{
  "n_experts": 48,
  "balance_loss": 0.00447,
  "init_std_router": 0.0106,
  "vocab_size": 32000,
  "batch_tokens": 65536
}
Below are experts of layer 6 (counted from 0) of a mixture-of-experts language model. Rows are named router (the router's row for the expert), up (a neuron's input weights, with its number) and show model dimensions 0-95. Each number is 200 + 40 x the weight over its row's rms, rounded and kept within 0 to 999.
After each expert's rows: "comes after" lists some tokens at least twice as common just before its tokens as in all text. This comes from a sample of Wikipedia text that the model never trained on. Tokens count by the router's weight.

# expert 27
router,198,174,155,180,116,141,223,203,214,202,220,211,223,119,170,180,171,204,245,143,284,190,178,170,210,242,205,148,166,158,94,205,164,197,202,144,195,209,232,158,134,186,141,173,180,226,177,232,213,153,212,193,266,174,205,223,303,203,222,211,234,141,202,224,146,145,176,239,259,214,174,284,175,212,221,187,208,178,187,208,222,193,177,223,186,165,210,236,197,209,216,188,221,221,182,227
up0,166,199,264,164,147,204,224,174,127,206,158,225,176,242,157,198,126,240,219,141,218,244,198,161,198,164,225,154,193,169,241,184,155,168,152,216,163,241,161,242,230,297,221,219,190,186,279,190,232,169,171,194,274,245,207,214,200,218,265,144,151,250,161,151,135,219,177,239,234,175,165,144,160,203,280,175,100,165,188,122,264,143,260,148,146,221,174,210,204,194,220,160,185,208,236,207
up1,192,197,198,191,190,152,260,208,233,178,168,216,219,163,236,178,167,167,143,198,171,245,243,195,244,184,257,157,122,216,211,222,171,170,146,187,212,270,197,188,169,128,153,210,121,217,226,165,253,164,180,268,229,211,260,184,150,137,184,189,241,234,151,217,164,188,159,259,188,215,230,258,276,184,225,126,222,153,244,242,188,195,267,187,205,130,275,167,179,255,185,234,197,188,177,222
up2,244,201,181,217,235,211,224,228,229,192,221,181,213,214,229,201,284,208,139,152,181,295,255,217,239,216,210,116,166,110,211,191,157,148,225,108,210,170,165,172,207,169,261,269,214,244,235,153,222,185,240,206,217,183,190,230,298,217,211,221,120,204,174,210,112,216,206,161,181,244,167,208,221,241,239,165,280,273,156,303,180,162,213,195,229,259,228,176,236,222,184,168,211,202,204,158
up3,232,117,204,90,199,210,257,166,202,166,201,209,240,245,266,248,177,220,235,245,164,194,176,235,191,197,187,214,207,276,241,163,186,138,197,131,140,197,178,214,199,256,189,196,218,181,124,184,183,168,131,243,146,232,146,222,172,166,308,203,188,208,264,217,186,166,199,198,266,109,135,232,121,279,215,115,122,228,234,194,138,216,143,146,189,231,231,270,167,216,237,205,215,174,159,258
up4,162,253,187,212,174,250,202,159,238,204,249,197,180,132,255,194,174,134,171,159,253,279,159,173,202,152,233,192,161,178,160,240,226,171,174,231,247,256,218,249,142,138,232,195,182,262,215,195,186,225,272,271,178,171,192,164,211,154,172,138,225,219,198,188,191,224,224,174,222,222,232,195,249,203,182,219,260,161,190,280,161,178,145,202,224,219,173,150,192,218,147,197,229,189,159,146
up5,179,157,163,186,185,144,214,228,166,169,258,181,196,141,156,209,176,172,217,218,156,196,169,157,207,180,212,154,188,189,225,147,232,200,193,141,140,239,182,189,131,280,226,191,166,255,188,254,175,149,157,219,318,227,184,154,227,206,146,250,99,163,220,158,177,178,254,222,212,207,149,146,149,212,180,204,98,189,250,217,197,155,119,198,216,234,197,278,176,183,184,157,204,181,169,226
up6,202,207,171,195,262,227,173,180,220,197,187,218,243,205,170,209,146,216,264,243,244,179,179,258,134,204,203,261,201,157,255,189,222,139,202,202,228,193,153,175,168,199,222,170,253,208,199,318,244,183,105,186,244,214,233,120,202,183,174,210,162,190,167,187,208,241,233,277,251,225,136,266,275,177,186,168,117,208,167,210,166,148,191,178,251,226,179,284,164,174,166,147,222,174,124,195
up7,208,235,146,249,207,170,206,211,220,185,166,224,158,188,239,142,218,187,214,231,211,264,219,202,251,225,203,205,177,104,196,195,178,247,187,205,135,217,172,223,251,138,174,232,195,199,196,250,171,212,280,240,231,236,266,183,198,185,131,211,200,94,201,210,235,249,169,191,158,181,184,182,200,180,186,185,226,219,173,211,225,228,167,217,232,107,180,193,229,208,209,264,235,205,283,245
comes after: " |", " 1", " 2", " $", ":", " 4"

# expert 19
router,233,175,180,161,128,129,231,167,202,179,231,184,184,146,177,211,170,222,232,160,181,200,150,189,197,286,228,183,171,248,137,187,166,194,207,172,189,160,176,158,156,194,182,130,236,153,164,191,216,182,166,232,240,191,111,161,264,134,207,221,221,163,213,257,158,152,156,248,231,199,144,178,270,256,269,196,263,168,213,174,238,149,180,205,181,194,211,205,196,131,166,189,140,242,234,208
up0,252,224,182,208,202,170,205,128,227,273,207,199,199,156,213,172,226,200,218,260,173,218,283,192,239,194,205,193,174,187,162,185,173,173,179,104,241,216,210,210,254,202,164,218,192,211,196,196,188,158,266,214,183,209,254,241,200,197,186,229,226,302,231,196,193,178,231,208,163,146,206,122,163,223,254,199,271,175,205,203,238,227,251,261,208,164,162,126,178,256,199,112,223,181,221,213
up1,259,206,170,196,198,217,296,200,179,267,211,224,296,118,221,172,153,244,232,138,207,187,197,254,216,200,181,246,191,215,229,300,236,208,163,167,281,158,216,179,151,253,183,222,209,219,188,193,178,217,206,155,196,183,160,169,194,264,171,216,275,167,234,210,241,210,252,245,206,67,246,160,162,190,133,204,161,260,190,258,253,182,196,132,192,248,165,169,144,134,204,237,258,152,304,215
up2,228,219,162,231,130,144,219,184,169,127,272,173,178,140,189,222,201,240,174,198,178,149,162,183,215,217,226,176,125,209,180,207,171,284,199,218,155,217,181,177,172,134,158,152,222,113,210,218,216,184,217,290,174,188,185,214,154,215,200,129,160,182,190,227,142,133,175,196,211,262,198,148,225,146,291,172,256,178,188,277,201,149,244,171,151,238,204,216,153,228,238,217,162,222,178,202
up3,193,142,167,188,170,216,221,216,234,258,268,211,219,216,211,240,166,224,168,247,206,167,184,192,219,199,142,218,155,196,207,208,236,143,226,182,195,196,140,228,228,137,164,152,193,174,176,259,215,149,97,260,233,152,244,229,225,198,201,184,81,228,182,186,110,232,179,270,237,178,136,182,126,200,199,160,154,183,106,220,169,238,200,176,198,177,276,255,174,247,87,206,120,203,217,192
up4,217,152,184,144,150,265,186,217,274,233,214,199,243,242,216,188,248,232,199,203,163,197,192,181,173,274,199,208,190,174,160,154,244,161,240,196,168,236,160,218,167,202,110,152,253,198,173,273,236,210,186,165,173,230,203,216,190,199,158,267,112,251,202,139,170,243,182,170,184,161,177,164,219,240,208,197,227,189,178,228,203,156,215,180,230,233,136,316,164,229,130,203,210,202,113,175
up5,181,132,184,169,224,177,193,193,138,183,218,171,226,165,241,248,217,193,188,229,179,142,199,293,205,240,172,157,211,245,265,183,222,191,208,195,219,166,169,219,214,281,208,264,176,258,196,210,214,223,237,158,231,209,164,155,206,202,204,242,192,205,199,242,181,182,203,216,137,177,250,212,195,210,197,195,166,175,201,246,230,250,194,181,224,265,186,190,216,115,162,214,161,159,265,244
up6,196,218,231,187,144,164,164,270,220,225,189,225,186,265,142,241,183,270,240,238,242,134,204,255,208,206,306,159,210,196,165,201,144,239,164,222,216,194,123,132,182,168,180,209,251,168,187,175,215,173,267,246,242,247,206,270,192,237,180,182,237,155,206,200,249,232,207,154,239,240,169,193,213,201,185,189,228,168,226,210,224,171,287,150,210,228,176,209,188,226,179,197,281,249,164,206
up7,198,238,210,186,233,219,296,232,175,192,231,143,284,242,224,198,178,183,281,150,213,255,168,213,213,168,165,185,221,205,140,158,163,188,240,159,174,169,187,198,194,220,170,143,182,187,127,267,246,213,210,220,245,181,238,197,177,230,112,242,238,232,243,258,198,231,217,237,212,136,179,274,187,132,182,182,188,106,156,171,187,175,158,254,221,218,212,321,195,168,200,157,131,233,214,234
comes after: " |", "|", " on", ":", "On", ";"

# expert 43
router,235,154,177,175,172,96,242,147,245,186,271,228,273,156,159,175,125,209,214,186,142,234,237,233,198,271,229,170,214,153,154,190,214,157,160,151,198,188,149,169,198,141,163,156,224,151,182,221,146,142,226,205,212,172,177,160,278,177,229,165,221,122,297,262,145,197,132,217,217,170,189,153,237,278,216,177,255,142,202,200,203,157,147,119,158,157,153,199,159,179,192,222,152,199,225,255
up0,212,106,186,190,130,224,168,211,185,186,256,193,152,172,203,219,241,157,198,116,214,231,215,190,277,231,194,139,185,135,185,220,179,220,204,132,182,191,215,257,197,253,200,226,107,167,222,173,245,243,177,259,210,163,210,195,268,187,167,155,215,213,181,181,124,191,151,231,217,179,77,190,209,223,269,183,155,197,151,186,307,104,156,105,225,206,205,148,199,196,213,259,240,161,141,256
up1,280,178,194,210,212,251,265,197,146,210,209,248,200,161,195,191,228,253,124,220,246,222,187,191,176,286,226,186,151,213,197,226,166,189,192,179,136,195,217,239,209,126,146,201,252,226,234,230,187,263,103,328,232,214,117,197,203,154,208,177,272,209,259,163,191,182,176,251,141,223,191,214,242,225,191,231,151,209,140,235,136,205,238,202,198,194,172,185,212,237,213,149,181,167,154,245
up2,143,198,204,204,213,212,123,178,194,122,168,206,163,239,190,214,224,247,165,227,179,218,176,205,274,151,175,165,225,218,189,221,221,269,158,216,243,287,222,154,228,214,200,143,151,185,213,232,256,166,221,229,200,146,206,178,193,158,188,182,225,272,216,246,43,122,227,253,236,202,167,174,150,150,161,248,128,226,190,160,234,98,159,243,124,121,190,245,173,217,164,219,207,176,182,186
up3,204,137,245,148,170,222,281,271,211,124,183,121,206,146,204,223,246,255,260,176,226,199,193,166,214,239,188,175,211,207,198,202,80,138,191,228,209,188,171,135,238,184,172,206,240,209,258,207,241,195,151,202,206,135,229,219,211,238,207,139,325,210,104,243,133,195,86,251,219,216,213,197,201,206,189,185,144,207,139,196,249,188,269,178,146,216,151,163,273,179,196,147,172,151,265,129
up4,283,166,190,193,181,236,265,223,224,139,215,168,222,206,213,238,174,223,238,216,219,246,184,167,235,269,253,256,249,120,244,275,163,188,229,165,172,245,162,207,193,202,198,195,253,169,201,246,230,196,208,160,215,185,171,222,167,196,196,157,186,231,235,169,194,194,208,226,177,165,242,277,180,204,223,178,199,222,214,140,200,185,178,169,291,219,182,194,173,216,188,252,229,169,247,214
up5,226,169,201,206,124,184,251,220,224,240,222,232,283,182,131,175,105,213,200,193,181,147,225,217,157,245,216,120,241,202,209,233,266,257,174,139,265,250,173,73,142,154,96,270,159,142,199,199,202,203,165,179,213,198,123,237,244,211,191,180,205,183,136,170,179,211,205,176,205,240,213,198,149,190,157,233,187,196,192,171,233,230,230,207,178,179,178,240,82,171,190,166,208,240,275,196
up6,184,189,132,233,240,129,286,220,278,200,196,260,187,220,233,247,229,259,198,250,203,205,205,207,195,252,218,106,137,200,251,233,191,131,189,198,176,212,232,263,229,193,194,150,182,194,144,123,165,298,175,227,203,214,192,144,171,137,241,219,229,233,261,272,185,222,217,217,231,190,132,224,185,281,184,161,236,180,138,182,199,166,210,172,198,264,143,158,226,133,172,197,122,158,156,223
up7,274,183,175,211,229,158,235,216,173,225,158,206,215,216,211,236,159,216,290,219,214,178,195,188,164,181,175,240,181,204,232,269,188,210,211,161,230,204,244,209,177,264,109,181,150,191,197,189,177,275,166,263,206,201,120,201,173,191,203,196,152,213,193,191,120,189,149,256,212,138,115,245,180,173,201,205,237,199,157,238,153,194,185,184,207,215,198,146,117,248,214,190,240,211,240,179
comes after: " that", ".", ",", " \"", " The", " the"

# expert 3
router,291,117,142,201,187,186,221,153,167,153,249,238,181,147,202,187,177,176,240,146,193,130,212,260,201,249,267,157,189,159,181,170,134,223,103,142,245,255,126,179,177,171,137,191,206,188,188,316,160,203,260,235,227,195,204,202,244,185,211,210,216,187,215,241,211,194,161,151,199,144,197,162,187,241,231,210,256,163,179,194,234,220,189,176,217,138,133,242,216,156,200,180,199,162,269,233
up23,193,158,239,202,206,160,209,190,175,141,222,192,153,172,246,249,125,246,188,228,153,159,143,215,189,154,246,149,187,252,139,239,245,266,156,132,213,182,187,162,244,171,175,178,294,168,121,228,170,108,163,292,212,204,195,179,149,168,223,133,194,186,110,285,185,192,157,167,185,238,57,154,211,183,220,228,211,170,149,171,296,141,185,221,167,222,186,223,219,248,162,194,249,202,220,157
up24,253,193,211,200,248,184,315,209,302,178,130,236,157,236,197,218,150,205,149,213,143,177,187,238,218,216,220,163,200,184,230,170,169,207,164,259,215,186,181,226,277,219,173,174,166,216,244,162,218,209,124,225,215,200,219,215,247,113,190,163,280,158,158,232,176,163,130,159,206,145,173,163,179,209,200,234,207,150,173,189,199,169,198,212,206,231,186,215,116,213,231,169,212,178,215,210
up25,178,257,201,229,173,152,120,190,245,210,183,186,144,212,240,118,216,213,226,199,281,149,233,269,224,211,166,214,245,218,210,168,192,250,263,277,175,198,166,232,206,230,113,216,282,192,169,253,139,255,209,229,200,87,255,211,181,165,249,283,190,224,174,184,195,205,178,194,232,221,174,241,157,318,285,154,243,153,186,212,225,252,248,223,130,180,210,145,269,200,179,113,220,277,172,210
up26,134,160,209,194,157,252,211,103,203,163,248,240,180,214,218,174,210,261,262,179,243,200,215,152,203,178,223,290,267,194,209,271,118,136,151,167,176,203,205,232,129,214,216,199,104,240,140,208,157,255,169,200,256,155,188,203,224,161,255,177,232,213,157,195,183,203,158,229,238,176,172,253,155,218,232,163,164,188,210,132,181,219,271,181,239,249,192,220,204,183,198,198,206,262,265,161
up27,209,153,194,142,204,185,198,192,174,204,299,236,145,132,224,218,197,205,207,173,250,178,192,227,221,245,161,194,237,231,191,195,206,269,193,200,220,237,133,227,201,117,214,158,205,134,134,207,182,157,234,216,201,214,175,226,185,201,241,189,145,194,238,178,184,185,198,179,177,232,155,168,249,200,181,224,261,164,264,159,178,189,205,269,225,182,175,193,197,243,182,171,183,230,193,207
up28,233,191,200,195,197,224,183,193,218,166,181,261,158,274,186,180,210,234,215,179,231,174,125,220,212,190,171,230,95,178,149,235,248,138,196,225,198,119,289,222,240,236,202,246,245,236,213,250,181,205,208,207,140,250,185,212,220,274,174,228,283,186,183,124,206,174,243,201,232,153,203,223,245,216,183,218,216,207,160,236,254,94,233,201,235,172,280,150,175,190,143,279,179,157,222,230
up29,217,195,188,213,217,208,289,207,136,182,248,259,240,200,175,177,188,200,159,145,247,226,226,208,265,251,161,224,165,191,202,211,158,269,227,157,188,194,229,280,225,135,102,155,214,175,256,168,89,280,197,209,200,93,196,206,259,162,172,116,269,243,180,201,172,139,216,232,187,122,137,230,243,266,174,192,207,141,163,215,228,145,201,189,186,232,180,146,191,202,84,129,237,221,138,204
up30,121,173,159,207,197,202,206,152,211,242,211,166,164,257,286,195,165,181,207,174,264,263,226,184,186,255,220,242,177,186,179,157,98,194,151,189,203,158,229,132,198,168,172,188,165,233,127,129,184,215,203,144,195,277,172,175,165,129,236,231,122,160,216,171,197,200,206,163,150,196,163,218,184,193,322,193,191,149,231,160,179,232,228,101,172,154,175,183,220,223,186,168,262,171,224,247
comes after: "\n", "==", "|", ":", "===", " information"

# expert 25
router,201,211,145,156,209,163,273,162,172,179,202,223,226,212,221,159,209,194,262,204,227,146,191,227,222,211,230,181,169,173,175,193,149,221,138,149,239,240,194,202,167,199,175,149,211,174,155,256,178,175,241,237,305,171,175,189,242,151,214,167,179,212,222,255,166,148,188,198,252,215,171,242,204,248,255,178,175,146,171,250,259,173,266,204,147,170,151,224,143,156,211,224,192,169,226,217
up0,225,210,122,194,214,178,263,237,202,123,248,205,199,155,175,194,193,235,275,211,191,181,125,194,180,219,264,252,228,213,217,175,235,231,231,267,207,197,176,192,102,187,162,174,231,221,188,166,151,209,200,184,203,136,183,155,161,171,225,206,220,127,208,156,226,221,218,178,223,120,206,164,243,178,241,208,217,185,193,224,207,218,207,181,156,258,191,173,289,176,264,116,191,222,189,183
up1,240,165,229,175,115,148,252,194,240,177,225,142,220,198,224,205,194,147,224,218,235,216,171,283,232,177,238,136,201,214,240,227,238,200,209,208,235,224,214,227,193,196,224,125,169,165,133,195,225,137,191,177,157,181,137,188,169,208,138,184,230,237,230,269,177,134,201,206,218,188,198,224,233,264,236,197,180,239,179,170,268,143,235,201,65,151,107,179,146,171,234,278,281,190,187,238
up2,252,286,134,221,159,214,250,155,157,172,241,238,210,260,237,151,184,287,153,202,174,127,209,167,206,249,254,210,178,213,221,226,171,157,177,163,119,242,224,229,212,175,202,174,205,246,228,238,193,212,196,169,205,213,258,169,185,147,226,241,182,167,260,229,197,172,187,217,184,181,166,169,221,230,210,241,189,202,182,256,204,181,201,234,221,211,199,285,184,236,207,180,144,264,279,205
up3,187,229,164,205,268,255,314,137,201,236,141,252,259,218,149,136,216,168,191,173,212,224,136,179,211,209,183,240,189,279,156,167,192,259,228,224,234,186,223,205,214,164,191,162,167,146,213,153,182,178,258,269,229,233,184,215,231,203,205,245,193,167,224,203,194,196,180,279,187,170,200,195,212,238,193,197,230,177,209,207,251,224,182,206,183,222,118,141,149,133,241,239,206,253,173,178
up4,190,203,201,221,223,196,226,223,157,148,170,181,163,229,252,200,179,131,215,255,146,230,175,184,247,208,142,147,214,260,265,196,204,268,241,152,182,181,222,216,199,150,243,207,224,169,120,197,146,145,148,172,195,173,164,300,185,202,158,168,164,129,283,176,84,189,230,180,221,199,186,232,221,220,174,215,265,212,265,140,202,213,217,261,241,153,224,268,187,232,199,190,224,206,210,187
up5,171,171,150,215,216,183,196,170,169,147,154,184,195,152,254,245,176,165,204,234,223,206,250,202,161,197,200,162,176,210,228,265,227,142,156,145,264,280,175,148,182,196,205,167,256,164,198,288,208,222,237,223,208,233,216,209,228,245,276,220,305,229,244,248,249,124,151,193,189,166,201,273,277,217,224,173,186,220,160,202,241,219,141,165,180,230,217,195,137,220,149,262,188,82,201,160
up6,188,247,209,195,233,177,277,66,170,186,169,218,184,220,211,187,190,204,248,160,222,259,200,183,177,136,179,217,181,209,218,179,200,255,194,194,260,157,252,202,197,279,238,68,226,267,249,243,195,152,156,274,196,182,162,190,113,153,200,201,173,193,198,237,210,135,171,183,182,227,156,180,176,187,198,221,168,198,259,191,219,224,206,199,197,185,205,202,105,243,246,136,221,133,223,201
up7,175,226,235,221,174,100,168,214,188,246,211,143,154,152,218,202,182,199,200,286,281,222,191,170,257,146,245,189,188,199,205,214,175,203,130,188,246,192,152,238,112,177,137,183,171,215,155,227,210,133,187,162,269,148,203,160,167,210,179,134,181,219,209,237,148,227,115,221,247,220,236,195,208,209,204,184,175,214,173,176,228,232,171,176,183,180,224,194,267,164,199,191,227,217,238,247
comes after: " |", " de", " in", " of", " –", "==="

# expert 1
router,238,183,198,162,223,187,238,193,221,183,181,263,214,151,150,172,154,155,247,145,253,221,206,211,224,243,239,202,160,178,165,199,161,228,116,152,224,247,137,117,86,186,204,98,142,170,160,199,202,190,193,174,288,162,144,166,281,135,267,223,173,187,219,236,136,166,177,210,214,243,176,252,211,232,189,208,221,74,163,155,191,185,183,162,140,195,225,247,120,182,156,190,154,163,222,211
up0,239,160,164,235,232,121,178,286,185,176,136,219,248,259,212,152,149,151,222,207,205,174,186,157,210,289,245,246,168,154,180,216,185,272,158,185,170,163,209,127,206,207,183,179,209,186,216,222,200,155,143,201,203,163,224,200,195,168,131,237,227,297,267,183,248,207,197,194,221,181,210,152,181,257,155,194,212,188,203,159,171,208,277,259,246,211,193,144,109,277,240,169,137,254,271,170
up1,214,183,250,209,221,163,222,194,204,172,180,239,204,170,158,233,158,171,174,274,189,200,221,241,185,216,171,211,179,149,248,229,105,198,115,182,215,246,180,226,169,229,248,141,189,248,212,218,182,101,189,202,176,154,243,215,276,182,155,156,274,213,168,203,39,128,211,200,210,180,169,299,167,204,180,169,145,208,198,259,161,135,147,182,156,180,236,185,154,176,261,171,218,186,176,198
up2,195,233,200,199,220,200,251,207,165,234,182,235,194,235,156,239,160,170,209,220,190,227,198,149,206,220,243,141,175,164,191,159,252,311,234,294,233,152,167,168,180,197,214,202,247,185,150,171,246,235,162,216,255,157,175,147,263,223,204,184,245,229,175,234,145,198,217,206,205,109,188,227,172,225,254,208,196,214,165,207,169,164,251,240,175,237,217,191,224,153,202,220,192,149,166,256
up3,150,142,159,110,218,161,175,187,194,224,189,178,160,136,274,171,163,182,218,206,188,224,245,202,202,214,272,245,197,197,216,148,199,183,90,189,242,202,94,212,215,163,187,203,173,213,200,193,143,197,225,152,243,227,187,154,244,213,256,224,222,121,203,144,142,133,197,216,207,187,137,255,244,251,342,226,219,188,184,250,267,154,224,187,177,180,199,239,183,175,213,187,210,169,201,191
up4,153,213,161,134,171,241,254,204,203,200,219,238,199,145,204,197,265,186,191,198,251,194,201,200,241,208,196,208,266,196,249,200,284,213,134,156,222,202,211,221,135,188,217,238,136,217,156,185,157,199,158,239,182,221,186,193,215,239,145,201,206,220,264,196,131,191,272,249,203,173,234,207,191,285,149,197,236,209,184,195,239,194,233,248,235,200,206,188,227,194,221,168,129,125,210,188
up5,223,150,219,204,181,145,215,178,203,164,225,245,152,260,142,179,204,275,268,142,199,150,145,155,251,148,276,269,182,187,196,194,267,240,188,132,216,220,200,103,132,176,169,262,274,176,225,245,185,160,217,226,162,134,163,201,199,195,164,258,242,171,227,104,185,207,150,162,231,229,179,202,184,220,196,192,146,221,193,246,196,184,237,181,190,204,210,241,211,267,131,200,162,224,172,153
up6,136,164,228,129,198,164,251,207,162,206,162,269,224,175,193,192,228,179,182,110,199,206,164,223,267,211,217,223,227,203,263,170,105,199,173,187,299,185,197,242,173,119,225,214,113,202,173,177,260,148,226,162,147,226,201,197,259,235,204,201,270,206,193,200,180,167,166,162,284,164,226,167,230,198,239,267,209,158,287,190,198,168,171,147,213,143,165,200,142,157,269,187,214,197,221,207
up7,243,215,225,187,189,152,315,163,176,205,188,228,171,175,180,209,198,193,187,155,191,213,175,185,262,215,222,225,220,175,246,169,195,252,232,181,147,168,232,176,193,160,238,157,198,226,133,191,236,171,288,180,150,182,164,204,162,234,227,223,245,177,114,161,188,220,210,151,258,216,178,194,214,252,245,211,216,167,218,250,186,201,263,216,241,185,204,104,215,204,228,182,128,260,182,195
comes after: " |", "|", " 0", " 3", ";", " 1"

# expert 24
router,311,221,130,167,211,143,227,234,149,223,233,217,236,223,205,190,186,178,290,206,193,260,186,233,238,269,215,125,204,199,202,214,164,169,115,166,256,219,150,163,179,154,159,156,261,159,175,185,170,256,235,244,247,186,154,127,172,134,220,165,217,163,270,235,183,185,218,188,215,157,214,208,193,257,203,187,223,153,150,103,211,213,228,174,163,126,168,216,250,199,160,198,143,176,236,272
up23,261,183,251,150,160,199,195,226,193,177,159,198,212,172,246,158,229,217,187,274,238,283,167,213,209,202,187,147,293,165,175,231,171,166,221,238,152,175,223,157,248,170,158,160,264,221,192,214,226,230,244,206,281,184,217,236,211,161,226,183,266,228,232,229,197,184,239,275,237,274,127,152,214,217,190,208,256,168,209,143,251,208,203,150,200,213,198,198,210,171,246,100,130,106,220,242
up24,133,127,210,184,179,175,286,105,187,211,200,247,226,218,221,203,225,155,181,255,198,214,189,247,170,246,206,197,211,227,181,148,205,178,267,210,150,266,189,216,208,221,158,240,199,146,195,140,186,155,204,296,192,174,158,179,168,181,272,206,246,155,186,206,204,212,250,195,289,206,192,245,258,136,173,205,235,221,254,175,196,171,234,159,146,225,134,194,248,187,156,210,280,226,222,253
up25,213,180,159,180,217,169,152,154,161,231,156,209,156,246,213,160,203,205,237,182,206,132,172,230,241,225,214,207,198,237,239,199,222,191,148,206,174,232,149,213,187,229,262,204,213,186,136,168,157,205,236,249,249,196,159,164,258,241,238,244,124,153,91,182,157,138,177,192,215,250,219,140,196,185,100,117,212,247,153,187,204,225,137,223,89,129,220,228,200,249,242,174,231,204,213,231
up26,201,201,199,109,160,205,207,231,115,211,155,156,210,173,220,249,275,174,309,204,220,218,192,214,210,217,195,126,223,208,105,253,159,199,189,215,221,213,231,255,117,187,142,185,157,183,189,225,207,208,223,265,192,183,157,245,246,246,154,229,253,240,111,172,166,190,146,241,153,243,138,272,170,202,193,167,252,260,155,213,284,162,241,169,223,167,251,187,210,185,230,235,208,163,286,199
up27,163,227,188,185,138,214,165,211,164,209,231,292,213,212,165,214,257,289,204,254,234,197,207,235,169,182,186,126,225,242,84,172,195,233,250,190,187,145,174,220,184,225,174,206,233,195,188,187,180,153,267,261,283,128,158,207,193,189,243,170,247,225,241,236,226,170,128,195,199,190,226,224,145,214,157,211,134,174,197,175,195,160,161,138,191,173,170,279,152,232,237,211,196,201,216,253
up28,142,188,218,185,113,115,198,236,246,207,170,141,146,207,227,201,138,199,191,222,179,188,179,197,357,166,198,222,207,172,195,160,162,153,210,230,222,177,211,228,206,226,231,145,185,251,213,152,165,130,118,173,227,246,132,188,148,201,254,191,196,230,183,157,194,172,125,267,186,231,179,169,146,170,259,264,165,123,190,147,194,247,218,245,155,213,200,196,150,205,202,198,171,225,287,161
up29,245,151,188,97,140,125,191,184,173,154,206,237,221,195,252,245,160,243,156,193,236,250,167,211,247,199,263,170,198,179,265,203,217,176,179,167,158,192,215,263,229,213,209,176,207,224,179,245,240,219,156,205,145,168,138,220,188,186,119,288,151,225,164,150,188,225,117,245,247,209,144,237,152,202,185,248,209,207,152,210,184,166,132,159,206,253,116,182,142,191,193,247,170,145,155,249
up30,192,105,229,184,173,123,282,180,199,229,160,209,187,191,247,216,118,195,188,221,245,195,238,221,272,273,166,209,111,175,224,232,249,175,180,215,202,236,257,196,187,158,130,168,187,239,166,206,188,134,215,278,201,222,200,241,196,184,187,93,226,209,265,197,191,161,269,211,232,225,196,262,159,176,232,198,202,257,236,201,249,150,243,273,175,148,265,212,205,210,221,186,216,192,253,193
comes after: ")", ".", ";", "\"", " (0)", " 0"

# expert 18
router,223,156,180,200,246,142,243,149,282,185,254,225,207,206,228,174,113,95,296,203,256,201,216,240,246,207,234,184,182,192,173,203,176,241,76,128,215,251,188,175,106,153,183,144,198,196,176,253,178,219,220,229,235,193,189,159,269,194,177,212,222,137,225,229,162,117,184,199,289,142,141,203,237,198,234,179,166,162,189,159,210,195,151,167,182,188,191,242,161,140,131,214,179,186,229,263
up23,214,213,233,148,187,174,237,275,176,196,270,256,235,192,137,208,166,245,198,182,190,192,188,199,261,214,183,211,198,218,228,157,236,293,190,218,221,197,217,158,195,211,129,121,205,189,188,150,137,149,254,195,148,136,211,264,164,183,192,80,163,163,194,196,133,170,148,232,176,172,238,187,130,247,168,217,169,170,242,192,244,262,219,243,199,204,212,165,200,137,185,139,158,232,272,221
up24,195,195,159,211,212,218,121,220,248,156,214,267,207,212,128,193,165,146,274,224,188,231,213,195,183,255,214,217,191,209,161,162,217,246,270,148,188,174,218,195,180,193,180,199,216,186,206,161,148,204,135,187,219,192,197,181,181,141,191,202,287,171,275,217,192,206,172,204,212,138,156,127,242,272,217,223,169,223,176,167,214,187,250,220,191,200,161,210,193,180,235,295,171,156,183,235
up25,258,206,143,185,197,221,230,193,224,205,176,248,175,198,197,247,227,182,174,147,167,131,220,188,179,190,199,189,153,156,205,144,214,227,170,207,129,157,236,265,183,194,232,223,306,236,204,199,114,125,166,180,321,188,180,119,260,154,192,152,125,133,167,296,199,231,171,166,196,209,135,213,134,157,198,222,137,185,199,234,173,211,137,235,179,244,205,249,203,191,170,119,249,184,234,186
up26,166,198,201,205,219,139,195,248,199,213,242,260,210,113,255,205,174,193,184,217,281,111,197,181,208,259,255,143,194,176,206,218,188,254,185,226,188,194,105,224,180,233,149,194,257,168,199,208,230,196,259,250,225,125,244,259,279,196,224,201,241,253,153,219,241,208,185,234,268,276,222,308,123,198,178,261,210,191,218,225,154,236,157,178,157,187,269,234,200,121,247,296,287,181,204,192
up27,207,137,174,235,178,170,190,163,240,216,162,204,201,187,179,271,193,206,170,183,250,168,208,226,180,211,229,177,193,242,111,222,175,206,207,154,232,212,103,212,226,205,220,218,128,216,163,230,216,222,275,267,205,166,155,158,139,246,219,202,221,267,257,206,187,226,230,216,306,183,219,331,192,250,171,185,228,157,186,189,212,232,233,147,165,221,247,192,185,247,261,195,185,208,182,196
up28,203,247,207,174,167,208,239,245,165,229,155,139,203,224,108,265,189,186,187,95,170,171,169,213,202,221,206,211,182,238,164,211,182,234,236,270,199,140,206,191,237,103,167,126,209,197,243,187,242,187,144,242,259,220,169,208,219,231,240,155,231,154,194,228,212,182,201,204,186,178,84,213,190,259,199,241,209,204,136,178,153,154,209,288,220,261,148,236,153,198,124,205,181,244,271,232
up29,185,219,144,125,160,143,304,171,207,211,247,222,229,218,152,165,133,301,195,213,228,252,150,236,186,221,263,166,209,188,164,153,216,211,267,187,209,223,160,179,177,222,126,173,193,187,198,303,166,178,247,210,262,170,169,222,212,208,284,208,249,203,211,254,164,149,178,235,235,196,187,194,245,265,234,195,239,126,181,242,198,176,160,198,136,198,163,202,147,142,207,226,187,192,224,218
up30,175,144,236,188,235,184,184,213,215,262,237,184,153,149,169,187,252,217,171,177,158,245,174,161,188,163,182,79,223,183,166,130,171,170,212,247,145,229,186,210,212,266,210,252,213,181,223,184,201,146,183,275,204,203,209,228,211,233,146,221,219,232,175,224,193,265,153,215,246,197,213,180,258,199,268,242,198,185,200,195,232,101,225,223,227,158,239,211,162,199,198,188,183,227,160,224
comes after: ",", " is", " was", " it", " as", " and"